Weights of a small mixture-of-experts language model, trained from scratch on English Wikipedia.
Size: width 384, vocabulary 32000, 55.5M parameters.
Experts: 2 picks a token, a shared expert of 192 neurons.
Training: a variant of Muon for the experts, 389M tokens, 5942 steps.
Below are experts of layer 9 (counted from 0) of a mixture-of-experts language model. Rows are named router (the router's row for the expert), gate (a neuron's input weights, with its number), up (a neuron's input weights, with its number), down (a neuron's output weights, with its number) and show model dimensions 192-255. Each number is 50 + 12 x the weight over its row's rms, rounded and kept within 0 to 99.
After each expert's rows: "comes after" lists some tokens at least twice as common just before its tokens as in all text; "mostly gets" lists some tokens that are sent to it at least half of the time. This comes from a sample of Wikipedia text that the model never trained on. Tokens count by the router's weight.

# expert 21
router:53 50 53 48 85 47 58 52 67 31 52 42 41 35 57 39 63 57 34 59 45 65 29 45 61 69 69 27 40 47 56 50 73 61 79 50 37 59 45 48 51 51 57 73 29 63 52 62 55 43 56 75 51 50 49 75 23 62 54 36 52 29 54 31
gate1:53 53 51 51 72 54 49 44 20 43 56 51 73 42 42 48 44 45 62 48 68 74 59 68 46 55 51 56 62 41 39 81 59 37 49 45 33 46 63 69 45 55 65 48 63 56 29 61 39 48 48 33 45 39 57 61 55 46 48 54 53 43 57 36
up1:35 50 41 60 47 42 67 48 81 58 53 37 20 55 33 43 32 74 40 45 47 39 70 54 39 81 44 53 45 67 57 55 47 42 50 61 65 53 43 29 47 36 49 58 54 58 44 51 24 48 42 38 58 55 38 61 43 50 48 47 61 55 46 45
down1:59 62 40 42 41 46 42 57 59 47 41 67 57 42 59 33 67 60 70 47 54 51 50 51 42 66 39 49 49 47 46 54 58 41 44 64 67 42 60 56 53 49 52 68 19 73 38 37 45 54 60 46 46 47 32 50 47 45 33 45 59 58 62 51
gate2:41 21 61 51 65 48 51 68 44 27 29 39 67 50 45 51 42 61 49 61 47 35 53 56 33 44 49 39 50 66 58 50 52 48 74 19 51 47 47 61 40 69 66 48 46 69 68 56 55 61 55 33 45 36 51 43 66 41 37 39 59 49 54 48
up2:55 55 76 71 45 53 44 40 57 55 64 43 24 62 50 55 51 46 46 56 67 50 37 30 43 55 38 63 65 48 36 52 36 53 49 46 56 43 38 60 43 31 46 43 63 43 54 49 56 49 32 56 73 71 37 45 56 45 50 45 68 59 58 33
down2:59 69 44 55 51 43 60 54 50 50 40 41 43 45 42 61 37 39 75 46 51 51 58 38 48 48 46 39 34 61 57 49 61 49 40 59 58 61 34 44 43 49 71 55 43 56 30 76 61 77 39 70 41 56 38 68 49 55 39 43 48 42 41 55
gate3:34 63 42 32 38 79 58 45 56 71 34 56 49 57 61 32 51 67 56 45 33 41 55 30 43 63 49 42 32 57 77 54 61 43 55 42 43 63 49 37 47 61 41 61 43 47 53 65 40 25 54 47 63 61 60 37 71 53 28 35 45 51 39 53
up3:36 45 51 60 43 51 37 44 65 49 48 25 70 72 57 41 43 47 35 63 41 66 55 46 35 31 46 52 42 53 39 57 28 52 72 55 34 64 51 59 55 56 38 40 52 54 64 42 50 59 63 34 40 50 47 38 69 47 46 64 52 42 51 55
down3:51 54 72 51 43 43 58 16 36 62 46 73 35 61 44 58 52 70 53 30 76 47 53 38 64 51 36 31 51 47 50 37 56 55 52 51 35 49 35 54 55 55 50 68 48 44 59 58 31 62 71 48 52 60 41 53 42 66 58 48 51 27 47 47
gate4:59 53 51 53 51 71 60 45 49 31 44 39 65 57 32 33 29 64 59 62 49 59 49 46 43 58 40 56 56 53 24 41 71 43 49 58 33 52 41 73 35 56 39 72 61 48 44 44 58 41 45 56 34 55 43 33 72 58 60 74 36 50 68 65
up4:45 54 58 46 56 62 66 04 37 49 50 55 65 66 64 45 32 73 57 41 32 42 34 34 48 59 66 49 30 31 34 42 35 43 44 55 71 61 40 23 21 55 41 49 58 49 68 54 47 31 38 46 47 52 47 56 62 60 63 49 59 58 46 57
down4:56 47 61 39 46 40 64 36 43 50 58 60 47 45 64 56 74 58 50 52 60 49 44 52 23 49 48 36 43 52 34 56 38 47 49 57 39 60 47 66 22 56 52 32 54 59 79 47 56 33 47 49 44 51 38 70 65 68 65 44 73 43 60 55
gate5:55 63 58 41 53 64 40 71 57 54 67 43 59 63 43 61 47 36 56 24 46 38 41 43 20 26 63 60 38 58 54 57 40 47 34 60 45 29 53 42 41 47 30 65 52 62 56 44 73 52 54 58 53 40 23 51 50 76 43 52 57 34 44 58
up5:68 63 57 61 33 48 61 60 62 51 50 57 57 72 37 52 33 62 68 32 30 57 54 71 64 53 39 43 27 42 51 75 54 36 30 52 43 22 41 57 39 58 47 56 58 47 53 28 40 54 60 68 25 46 63 81 67 50 69 59 60 28 42 40
down5:53 32 58 43 68 72 45 35 53 47 41 52 40 41 63 44 50 59 40 58 38 44 68 68 44 48 27 33 44 50 53 43 48 38 67 54 74 58 43 34 54 43 31 30 65 73 48 63 38 48 61 51 35 68 58 56 36 31 51 37 62 58 39 45
comes after: "\n", ".", "==", " =", " ==", "==="
mostly gets: "==", "===", " ==", " ===", "====", "\"."

# expert 29
router:46 47 42 54 42 43 58 51 38 58 54 46 54 51 23 35 26 44 51 57 43 43 49 55 57 41 70 40 35 35 52 45 42 50 49 42 61 48 61 60 47 59 36 38 47 52 33 65 36 58 63 45 38 46 25 54 49 56 23 51 41 45 53 50
gate0:39 48 40 55 57 25 52 48 50 70 16 40 60 62 32 56 50 39 52 61 66 50 23 79 36 52 24 60 36 35 48 58 39 33 54 75 43 64 63 48 68 47 67 43 55 56 59 49 34 57 60 79 36 42 32 44 62 66 41 61 35 51 81 55
up0:55 65 54 47 32 67 16 51 76 44 38 45 60 31 55 60 52 52 54 65 62 63 53 48 48 67 44 47 21 43 62 62 35 35 54 23 57 38 62 66 22 61 57 32 34 63 78 50 36 54 73 23 54 53 55 50 38 39 47 44 46 48 56 37
down0:45 49 82 43 62 33 55 46 53 38 48 46 48 52 43 34 55 58 58 37 37 45 36 44 28 47 52 30 64 78 54 26 58 60 52 43 64 42 65 24 46 47 36 54 45 61 38 57 51 67 49 41 61 39 36 64 45 61 68 45 51 39 44 80
gate1:34 50 70 45 44 60 66 51 40 62 51 45 56 40 18 59 48 23 58 68 60 56 39 61 71 22 58 33 29 49 42 55 47 57 44 26 37 54 48 62 63 64 53 49 37 54 39 43 47 56 37 63 43 57 09 48 35 58 46 54 51 32 47 63
up1:61 59 40 41 38 63 62 49 42 33 45 45 36 53 50 59 64 45 46 35 53 46 43 44 44 66 37 36 67 22 51 56 42 71 38 34 60 63 44 31 51 56 60 73 54 33 54 62 53 44 37 28 69 61 71 56 50 56 43 30 45 72 39 55
down1:27 52 56 40 52 61 36 50 50 44 51 43 54 39 55 64 63 31 56 38 60 44 46 65 60 62 53 58 48 43 51 47 47 56 53 57 41 48 56 47 43 46 61 61 50 61 67 49 57 46 71 56 78 63 42 48 51 58 50 42 46 49 57 37
gate2:41 42 54 45 59 59 42 49 66 56 67 28 44 55 36 39 48 38 51 54 48 61 53 49 61 51 64 35 42 33 36 52 54 65 44 44 53 41 56 38 68 70 52 39 59 67 59 47 61 46 20 53 52 71 65 32 48 41 52 78 52 38 41 63
up2:43 57 33 34 56 52 49 43 59 56 68 60 46 55 50 31 56 39 57 50 56 64 58 49 30 56 44 43 63 52 37 55 61 58 19 46 36 40 60 64 61 48 64 54 72 56 40 57 48 59 73 51 32 54 35 25 50 44 58 47 55 76 50 45
down2:57 48 58 45 48 48 31 60 60 51 43 44 42 61 42 53 42 49 45 47 51 31 38 51 49 44 58 41 61 61 61 34 57 64 68 38 62 60 53 34 65 34 60 65 47 67 65 62 60 66 43 44 54 52 48 49 55 45 38 47 46 49 46 67
gate3:46 69 58 51 49 38 54 58 82 26 33 48 49 52 39 30 46 72 40 38 44 49 50 58 40 53 59 38 51 27 62 59 40 62 74 67 56 53 32 67 49 45 60 44 41 73 61 46 26 49 50 51 51 55 65 66 50 59 22 51 54 34 37 39
up3:36 49 48 43 68 52 86 39 32 55 56 44 64 31 42 39 56 42 56 66 70 71 57 59 40 57 59 41 60 55 66 66 42 65 35 67 65 63 35 37 42 38 75 38 56 64 52 43 65 61 49 46 48 58 52 48 48 62 49 27 28 52 38 63
down3:41 30 60 57 76 55 46 31 58 47 63 48 73 58 74 51 87 56 50 48 50 52 58 53 65 24 51 63 44 36 42 55 48 48 61 49 29 53 61 47 69 35 43 55 61 42 54 42 75 41 62 60 46 51 50 40 64 54 39 42 41 50 46 46
gate4:30 54 53 40 38 70 62 68 33 35 49 40 46 42 60 68 55 43 33 43 33 58 59 67 36 28 57 39 34 36 49 44 68 38 50 49 66 54 76 43 43 29 52 47 38 47 28 54 42 52 65 65 39 38 54 37 40 42 33 64 52 48 62 61
up4:30 52 46 39 22 51 40 45 47 58 55 38 46 28 63 52 22 57 57 59 62 46 45 66 64 59 65 32 59 83 54 45 84 65 34 26 48 74 50 45 70 43 64 35 44 62 41 42 14 43 47 38 24 44 59 59 61 59 51 60 45 45 44 50
down4:43 58 60 74 55 65 64 63 55 54 36 47 45 32 39 76 24 45 35 48 41 65 44 39 60 62 46 64 71 60 39 57 59 39 39 56 54 64 67 52 30 40 49 59 33 46 48 50 44 67 32 56 45 59 56 50 33 46 44 44 55 52 49 69
comes after: ".", ",", " that", " where", " but", " and"
mostly gets: " they", " he", " However", " who", " she", " They"

# expert 15
router:60 65 22 51 53 61 32 53 35 43 34 52 43 30 50 45 45 62 64 48 48 41 43 44 59 52 51 43 68 40 52 53 58 49 63 65 33 43 54 52 18 54 39 53 51 51 49 50 39 50 46 48 58 68 50 41 36 33 58 63 37 49 59 36
gate1:45 47 46 13 62 44 39 44 36 58 35 57 38 69 58 59 60 39 46 41 36 52 30 62 60 46 69 27 49 44 40 68 42 29 44 68 52 65 69 53 68 60 45 49 56 42 44 47 36 54 58 65 37 63 49 42 65 30 37 53 45 45 65 32
up1:56 66 56 65 41 62 44 53 44 36 60 46 51 40 61 40 41 55 59 70 67 39 50 79 81 59 54 45 37 45 45 36 66 42 27 34 56 69 68 57 56 62 37 46 29 72 63 62 73 37 60 51 45 34 46 48 32 63 52 26 45 57 36 51
down1:65 45 53 59 40 52 44 53 56 70 69 49 41 37 82 47 47 53 42 57 41 54 70 73 50 42 45 39 50 47 50 56 48 65 45 54 45 59 65 60 50 47 59 50 58 31 61 42 47 55 51 60 60 43 24 63 52 59 50 07 42 81 46 50
gate2:53 41 71 58 66 47 56 56 45 66 77 41 53 49 52 66 54 34 40 34 69 71 34 61 45 74 42 57 38 54 68 44 25 53 47 63 38 37 63 40 45 38 58 48 55 42 55 32 62 52 42 60 74 37 37 61 46 15 65 62 53 51 82 36
up2:44 35 48 67 50 42 49 49 54 56 42 69 40 33 40 42 42 47 63 52 47 58 59 54 53 56 51 52 60 76 52 43 72 47 66 49 53 68 46 46 47 47 22 47 53 56 57 57 30 59 61 60 46 59 67 45 52 48 46 53 31 47 29 40
down2:57 41 58 56 51 59 78 55 73 55 58 28 41 50 43 48 50 43 58 32 50 52 49 48 69 73 35 56 52 26 57 48 55 51 33 28 49 59 32 49 85 70 36 52 90 66 45 54 63 47 45 65 45 52 64 50 55 39 62 52 69 65 46 69
gate3:45 41 74 64 42 73 67 58 48 52 58 29 38 40 40 33 46 62 63 47 59 49 10 78 55 39 68 50 62 62 64 55 58 57 33 41 62 26 62 37 59 49 56 73 43 40 60 39 42 45 40 49 63 52 47 52 47 55 33 39 56 59 39 50
up3:44 52 48 50 36 61 78 67 35 41 55 32 59 43 44 25 45 49 47 50 65 53 36 54 44 33 59 51 60 39 42 37 43 50 58 59 39 71 51 41 59 41 57 49 39 50 30 62 28 42 41 39 52 60 45 57 26 70 54 49 46 72 48 37
down3:68 67 62 45 45 60 46 51 56 53 61 44 46 38 47 43 47 39 57 33 49 57 31 65 67 53 45 50 57 61 59 35 49 56 61 54 31 32 44 59 56 47 26 59 41 64 49 32 63 32 37 45 53 48 44 57 12 34 34 57 36 51 43 64
gate4:36 45 58 33 50 39 60 49 37 56 45 68 37 50 58 21 61 45 73 50 38 48 35 41 55 62 58 68 58 56 42 56 49 66 61 37 53 62 52 55 55 32 59 68 44 55 67 49 58 52 61 69 44 59 36 73 76 34 63 45 40 33 68 69
up4:56 53 35 34 43 63 45 40 41 56 62 61 46 55 52 41 55 67 56 49 40 79 55 58 40 72 35 52 36 56 31 43 48 45 30 64 64 34 51 59 50 36 39 55 36 35 44 37 71 50 36 43 48 65 45 53 41 57 45 35 65 63 51 32
down4:43 48 37 44 50 44 51 47 56 52 43 27 62 59 67 72 35 41 47 30 46 49 52 73 38 65 56 49 36 71 57 47 46 59 42 53 49 57 42 49 51 41 52 57 35 42 64 55 39 65 46 23 62 57 41 51 51 54 47 46 52 67 54 53
gate5:64 61 53 60 41 24 47 39 38 40 47 37 53 55 61 55 47 74 61 49 53 60 69 68 60 44 48 52 44 50 58 39 38 37 63 48 49 57 43 53 25 40 39 45 62 50 38 53 53 59 39 55 57 69 44 50 95 61 57 42 67 49 56 52
up5:36 59 53 37 37 28 63 65 51 30 48 64 58 49 63 57 50 52 77 54 55 48 59 45 46 45 32 41 51 53 64 41 36 58 61 52 51 44 51 69 47 62 47 68 46 49 67 28 65 55 30 53 52 52 49 50 52 29 59 53 57 56 39 67
down5:50 58 62 60 47 46 52 58 70 38 49 33 44 59 50 64 48 61 57 27 37 35 42 46 40 45 50 38 71 44 58 53 42 41 42 52 44 43 41 48 44 60 29 55 42 44 51 46 60 57 46 24 32 52 54 37 64 55 50 48 58 46 53 54
comes after: "\n", "\"", " Born", " name", " Coordinates", " said"
mostly gets: " \"", " -", ":", "):", " [", "—"

# expert 28
router:43 53 51 47 64 35 46 51 33 52 64 61 52 46 41 47 54 31 73 55 42 67 39 36 55 38 37 58 30 55 33 49 48 63 57 28 50 51 52 61 49 31 53 49 35 34 39 49 48 27 45 61 52 42 66 34 55 38 70 38 45 39 55 47
gate1:69 58 60 66 53 28 61 51 62 28 48 50 45 18 58 65 33 49 46 36 30 59 50 59 37 66 21 68 61 43 49 53 47 46 64 41 56 49 71 56 61 57 34 32 49 54 49 67 50 32 27 58 46 56 49 47 60 64 64 52 56 57 45 50
up1:66 66 44 62 54 44 56 58 39 61 46 35 69 52 59 51 55 44 54 68 36 55 36 64 50 27 84 37 50 44 65 46 62 50 42 41 49 68 57 37 27 35 52 37 43 70 53 32 48 46 17 49 57 14 37 26 58 24 58 43 72 44 45 52
down1:45 47 41 42 33 46 32 58 41 55 34 41 61 51 61 56 47 37 51 36 62 40 52 64 50 50 61 33 60 55 69 58 43 46 35 47 50 42 48 43 51 78 41 45 50 55 45 56 28 64 49 55 52 52 38 38 57 48 75 37 51 44 51 47
gate2:54 42 50 40 58 57 57 56 49 47 73 87 56 48 58 41 60 44 51 63 44 23 61 48 37 60 44 34 51 47 67 36 63 69 49 51 54 35 51 53 36 41 32 58 72 46 68 46 53 51 35 56 62 47 36 58 39 47 61 82 43 67 33 67
up2:58 67 46 58 69 47 41 68 50 71 58 49 53 51 39 48 64 47 36 47 26 32 33 30 57 42 47 41 42 40 39 65 45 50 56 58 57 50 38 22 50 72 51 37 61 68 62 56 44 65 51 52 64 44 62 79 51 58 31 49 39 56 34 44
down2:54 41 73 53 50 69 47 52 68 40 41 52 42 30 45 46 41 53 49 37 56 55 51 48 63 39 50 37 44 40 62 50 50 43 64 54 52 37 53 34 38 55 49 53 72 60 56 47 52 55 64 43 35 60 38 26 45 53 45 47 64 42 78 63
gate3:56 50 38 36 67 48 55 41 59 63 42 66 49 44 84 63 44 39 33 45 37 15 41 46 71 52 57 45 53 55 41 46 57 55 37 63 56 38 51 56 38 54 56 29 52 38 49 21 48 38 49 40 68 58 41 64 45 55 45 59 54 35 25 64
up3:67 60 69 65 51 65 66 31 47 54 61 55 49 53 58 46 59 54 39 56 49 62 50 68 42 71 52 49 66 48 52 53 25 51 71 68 74 55 59 47 35 44 48 55 55 58 33 51 45 63 60 39 60 29 47 43 68 61 47 43 36 43 55 37
down3:48 48 52 39 19 46 53 52 57 36 46 40 31 69 57 35 21 52 43 52 64 44 44 39 38 60 60 52 66 54 45 59 62 40 58 76 71 61 43 56 46 69 69 45 65 67 35 50 57 36 59 50 67 75 41 32 65 52 45 52 49 62 46 33
gate4:51 41 47 39 15 51 55 36 25 44 53 51 76 49 47 50 56 49 44 36 28 61 46 35 38 58 46 86 50 30 38 38 52 63 63 50 67 72 34 43 80 47 37 63 45 59 50 43 43 33 65 65 44 53 63 53 43 64 48 49 37 47 29 59
up4:52 31 42 23 49 67 44 68 37 63 34 47 51 50 56 54 33 57 63 46 66 62 38 67 50 50 39 52 33 49 30 56 57 28 22 48 44 34 58 88 42 49 49 54 64 38 25 50 52 46 33 30 58 34 30 36 49 51 46 49 45 37 53 47
down4:32 59 46 45 50 37 62 29 42 56 56 37 56 27 55 70 40 48 48 37 47 48 43 72 60 57 57 68 62 51 49 41 64 51 50 62 57 66 41 54 42 35 68 59 32 49 56 58 60 55 59 43 46 44 56 38 56 60 47 63 40 48 52 32
gate5:67 59 43 57 31 54 37 61 69 34 43 50 62 74 43 51 42 54 22 46 58 51 24 54 72 56 68 35 47 47 37 78 31 59 74 57 71 50 44 71 63 70 40 23 42 55 51 43 27 55 63 53 82 75 51 61 47 57 57 44 72 54 46 67
up5:40 35 55 57 22 66 55 36 51 53 75 66 74 31 60 43 38 47 35 46 54 38 51 44 40 63 54 38 52 55 51 53 42 45 68 24 42 61 65 63 68 66 43 50 45 44 46 71 33 36 56 50 48 48 21 41 36 45 90 49 62 51 25 50
down5:37 49 66 36 68 57 60 46 45 46 58 55 47 47 60 55 59 50 24 42 56 37 53 55 65 48 51 46 51 15 29 43 61 55 58 64 39 56 58 58 40 71 47 39 46 57 39 52 60 51 41 31 52 64 29 45 40 38 62 43 45 53 58 40
comes after: " a", " the", " an", " of", " and", " most"
mostly gets: " former", " local", " public", " new", " large", " small"

# expert 1
router:67 50 53 49 33 83 44 61 51 60 49 42 35 71 42 55 28 44 48 35 47 49 36 36 50 28 52 69 19 22 37 71 45 18 37 41 41 59 45 60 48 45 60 40 31 60 44 79 47 37 45 42 56 65 49 52 57 67 71 45 44 58 67 41
gate1:63 44 57 35 31 40 49 51 47 50 61 50 55 52 38 46 49 48 43 58 68 70 44 61 40 27 48 46 27 28 60 24 41 54 62 26 53 55 42 72 57 52 50 51 52 39 43 72 59 43 48 44 69 60 55 48 33 85 39 55 49 52 59 68
up1:51 56 49 42 48 38 35 65 50 36 58 46 48 47 48 61 63 56 50 64 43 52 22 51 48 34 50 52 48 41 54 63 41 25 48 51 42 69 63 33 39 68 53 64 91 32 26 62 55 63 48 37 68 36 57 63 54 47 62 37 59 54 32 63
down1:56 50 61 59 57 43 47 30 38 60 41 78 40 37 45 59 44 81 44 52 52 54 63 62 44 45 62 08 52 43 36 54 39 56 38 54 50 36 50 47 56 57 61 62 28 64 76 71 49 38 44 47 45 72 46 48 47 63 45 22 33 61 60 34
gate2:51 61 42 36 57 21 57 62 55 33 49 62 45 27 58 48 59 52 49 52 58 60 37 35 42 60 24 44 71 51 52 27 49 49 46 45 45 53 27 74 33 55 46 55 51 46 62 44 62 33 30 70 55 39 55 32 48 69 49 59 26 46 30 65
up2:46 44 30 47 46 27 36 46 39 45 55 61 47 56 48 57 30 51 57 60 40 63 69 32 57 42 45 56 38 49 34 63 55 61 66 61 60 67 64 35 59 57 65 59 52 48 51 55 30 83 63 46 57 54 54 59 48 37 47 51 80 52 41 74
down2:45 37 40 41 41 68 31 19 40 59 36 46 60 53 23 62 46 50 39 52 44 43 63 61 53 63 72 33 50 56 38 24 80 40 69 60 61 59 63 34 46 57 54 60 48 50 33 57 59 44 56 49 56 76 65 61 57 34 53 47 69 31 63 62
gate3:52 37 52 56 36 45 42 73 38 25 52 51 47 49 48 58 55 71 35 11 40 65 34 67 50 40 57 33 63 51 42 29 68 40 52 54 46 26 64 46 29 30 54 80 46 51 47 50 46 58 37 21 51 63 55 70 47 68 44 28 53 48 27 57
up3:52 51 37 59 57 45 42 49 69 37 46 38 65 85 49 65 56 49 53 43 50 46 65 42 52 63 66 64 66 58 43 55 74 46 59 40 34 55 46 67 52 54 57 44 36 54 40 35 52 10 42 72 49 37 55 47 57 41 51 42 51 59 38 57
down3:48 75 46 64 63 62 47 48 49 36 58 62 32 33 58 60 45 31 44 43 42 45 38 45 54 64 42 41 36 53 51 47 68 52 39 47 59 38 36 61 59 65 42 57 38 54 50 46 63 55 46 44 88 59 53 51 58 57 62 65 33 54 43 46
gate4:33 73 52 50 57 45 54 47 46 64 53 61 55 38 31 46 65 42 65 57 25 46 31 60 62 28 37 73 60 56 66 39 40 55 51 66 58 36 44 46 46 54 59 37 38 50 69 34 56 36 43 43 63 42 61 63 71 50 38 75 67 43 51 49
up4:43 34 65 48 44 35 53 71 37 31 45 49 54 48 57 46 35 59 52 62 39 50 37 19 56 53 47 35 41 52 57 56 42 71 43 56 42 44 49 56 28 46 22 38 73 37 47 40 55 64 28 63 28 72 63 39 51 35 69 30 69 42 31 57
down4:46 44 56 26 52 58 54 40 46 55 58 51 56 70 66 41 53 65 44 28 19 57 33 48 61 54 48 63 70 58 64 33 36 65 58 49 57 52 40 42 44 45 56 62 64 42 42 53 47 50 39 42 43 52 56 47 46 59 22 24 62 35 39 51
gate5:51 44 45 51 42 37 61 61 51 55 61 62 38 15 52 57 76 68 43 45 31 44 73 44 28 50 54 42 45 55 58 51 56 52 55 37 49 51 52 57 56 48 40 68 39 43 51 66 58 66 43 37 48 54 49 62 58 30 39 58 49 60 50 52
up5:59 44 54 44 56 47 44 29 54 44 57 52 46 37 52 56 58 46 54 26 69 47 58 55 63 65 45 53 55 42 43 44 25 73 54 39 45 37 56 51 67 73 43 49 51 59 45 44 37 52 46 53 48 51 47 63 52 83 49 62 44 44 48 57
down5:38 52 41 35 55 57 31 55 57 63 54 47 48 55 44 42 34 48 66 59 50 49 29 52 46 57 40 41 58 54 61 41 51 58 50 55 41 40 37 53 60 56 45 60 49 41 38 49 47 27 57 36 27 22 34 80 64 54 54 42 61 50 43 57
comes after: " of", " in", "'", " to", " for", " with"
mostly gets: " the", " its", " his", " their", " this", " a"

# expert 2
router:40 54 59 61 39 43 49 48 30 42 69 35 46 69 51 34 45 67 56 53 47 37 58 49 68 50 56 67 41 43 39 28 41 38 41 33 43 44 34 33 63 37 60 46 62 59 42 44 64 71 34 38 62 43 61 69 15 36 69 46 49 57 29 65
gate1:58 34 55 49 72 49 33 27 61 34 54 43 75 41 33 40 48 60 51 71 51 26 47 72 43 45 39 48 52 26 47 50 53 55 41 39 34 36 44 86 51 51 44 38 39 62 48 62 26 45 66 63 38 59 48 44 45 48 54 47 40 43 42 54
up1:59 55 52 42 43 58 64 43 62 47 48 50 29 52 12 59 49 65 27 57 42 52 54 51 59 47 65 52 64 42 51 48 48 48 35 35 44 28 44 64 52 39 38 60 69 47 57 37 46 50 51 36 53 56 41 58 63 68 46 34 47 57 67 49
down1:50 33 28 59 43 54 67 43 62 61 29 61 46 52 61 41 50 58 49 56 49 53 46 64 48 43 50 38 51 49 41 47 26 63 42 52 74 61 74 45 63 36 37 54 54 39 45 55 75 60 48 69 33 50 44 49 49 33 58 73 48 75 47 50
gate2:33 32 73 46 47 35 61 51 39 37 58 52 41 48 37 51 55 41 61 51 40 60 51 52 60 70 61 58 30 41 54 60 24 35 61 43 54 70 39 48 50 56 54 45 43 55 58 62 56 60 29 59 60 66 44 61 53 46 51 52 21 40 65 55
up2:49 33 74 48 52 22 47 44 80 43 56 79 37 52 40 42 58 60 72 40 45 75 70 43 70 58 39 48 60 71 46 50 48 46 64 58 49 41 52 65 62 35 56 54 26 63 49 44 39 47 38 59 56 43 52 52 52 59 67 79 34 41 53 54
down2:47 49 43 30 50 49 54 45 60 37 38 73 54 76 55 55 51 23 65 52 47 49 62 54 49 62 58 70 31 50 55 39 58 53 54 69 54 56 43 57 36 61 59 41 40 39 53 52 46 46 63 54 73 40 68 27 40 68 42 45 39 47 48 61
gate3:52 49 77 66 35 49 54 54 30 58 53 66 42 49 34 44 36 50 65 78 50 67 42 45 43 35 61 51 42 62 43 50 46 36 31 43 59 37 45 48 51 46 44 36 41 39 35 51 46 38 50 56 48 42 65 51 35 57 40 48 71 43 45 47
up3:47 47 45 45 43 48 28 56 57 43 53 49 42 53 46 42 25 54 37 39 46 36 32 38 66 52 53 23 64 44 59 41 36 45 49 79 49 60 67 47 54 45 55 48 51 45 52 52 66 47 42 47 69 44 48 62 52 37 62 54 68 54 55 42
down3:41 50 67 51 37 48 57 52 43 51 65 17 69 52 49 24 69 60 50 75 25 51 49 56 51 34 51 42 42 34 47 60 43 42 43 67 43 64 32 39 66 47 51 35 56 27 44 34 37 45 32 57 59 33 62 59 53 47 59 53 38 43 38 48
gate4:53 54 33 24 49 47 34 56 55 41 56 51 45 40 45 41 54 46 48 61 50 59 32 51 42 49 81 60 43 42 55 60 63 59 58 47 54 52 54 63 29 43 42 62 43 46 42 70 55 39 66 38 49 41 54 25 49 55 52 44 68 40 47 67
up4:28 40 44 52 60 19 63 38 51 37 58 53 61 56 47 64 43 65 45 54 57 27 57 61 49 37 30 53 50 67 83 59 49 49 23 35 40 40 56 70 62 63 56 30 48 52 46 60 73 34 42 79 36 44 35 59 46 65 64 56 50 44 62 35
down4:26 58 56 67 64 40 43 34 56 39 74 40 53 51 52 55 19 50 46 40 55 50 52 65 36 49 33 27 55 31 41 49 41 52 48 41 32 55 54 66 29 45 50 25 41 47 44 53 38 37 61 54 37 49 37 61 56 39 37 69 55 55 48 60
gate5:51 48 51 33 56 73 59 59 52 46 56 56 54 77 48 42 48 24 54 38 50 54 78 34 59 48 57 61 41 33 38 20 51 67 33 51 33 53 49 24 52 53 53 43 44 33 37 74 23 36 67 50 39 57 69 53 45 68 51 40 51 47 59 54
up5:49 54 52 55 24 42 47 41 49 46 46 61 50 63 38 51 33 46 41 46 30 59 57 55 32 53 43 42 55 23 56 51 57 43 43 27 26 32 59 57 54 52 51 59 49 53 31 62 73 42 49 43 52 65 87 55 43 54 72 54 47 54 49 37
down5:60 40 44 30 65 50 38 28 31 43 43 55 73 50 60 44 55 44 52 63 61 59 27 39 65 47 65 66 65 67 42 33 41 48 51 63 50 66 71 66 42 47 57 49 50 59 72 61 62 44 43 52 60 64 39 46 35 44 50 42 27 57 82 48
comes after: "\n", ")", " non", " information", " al", " (0)"
mostly gets: "/", "–", " •", " re", " co", "_"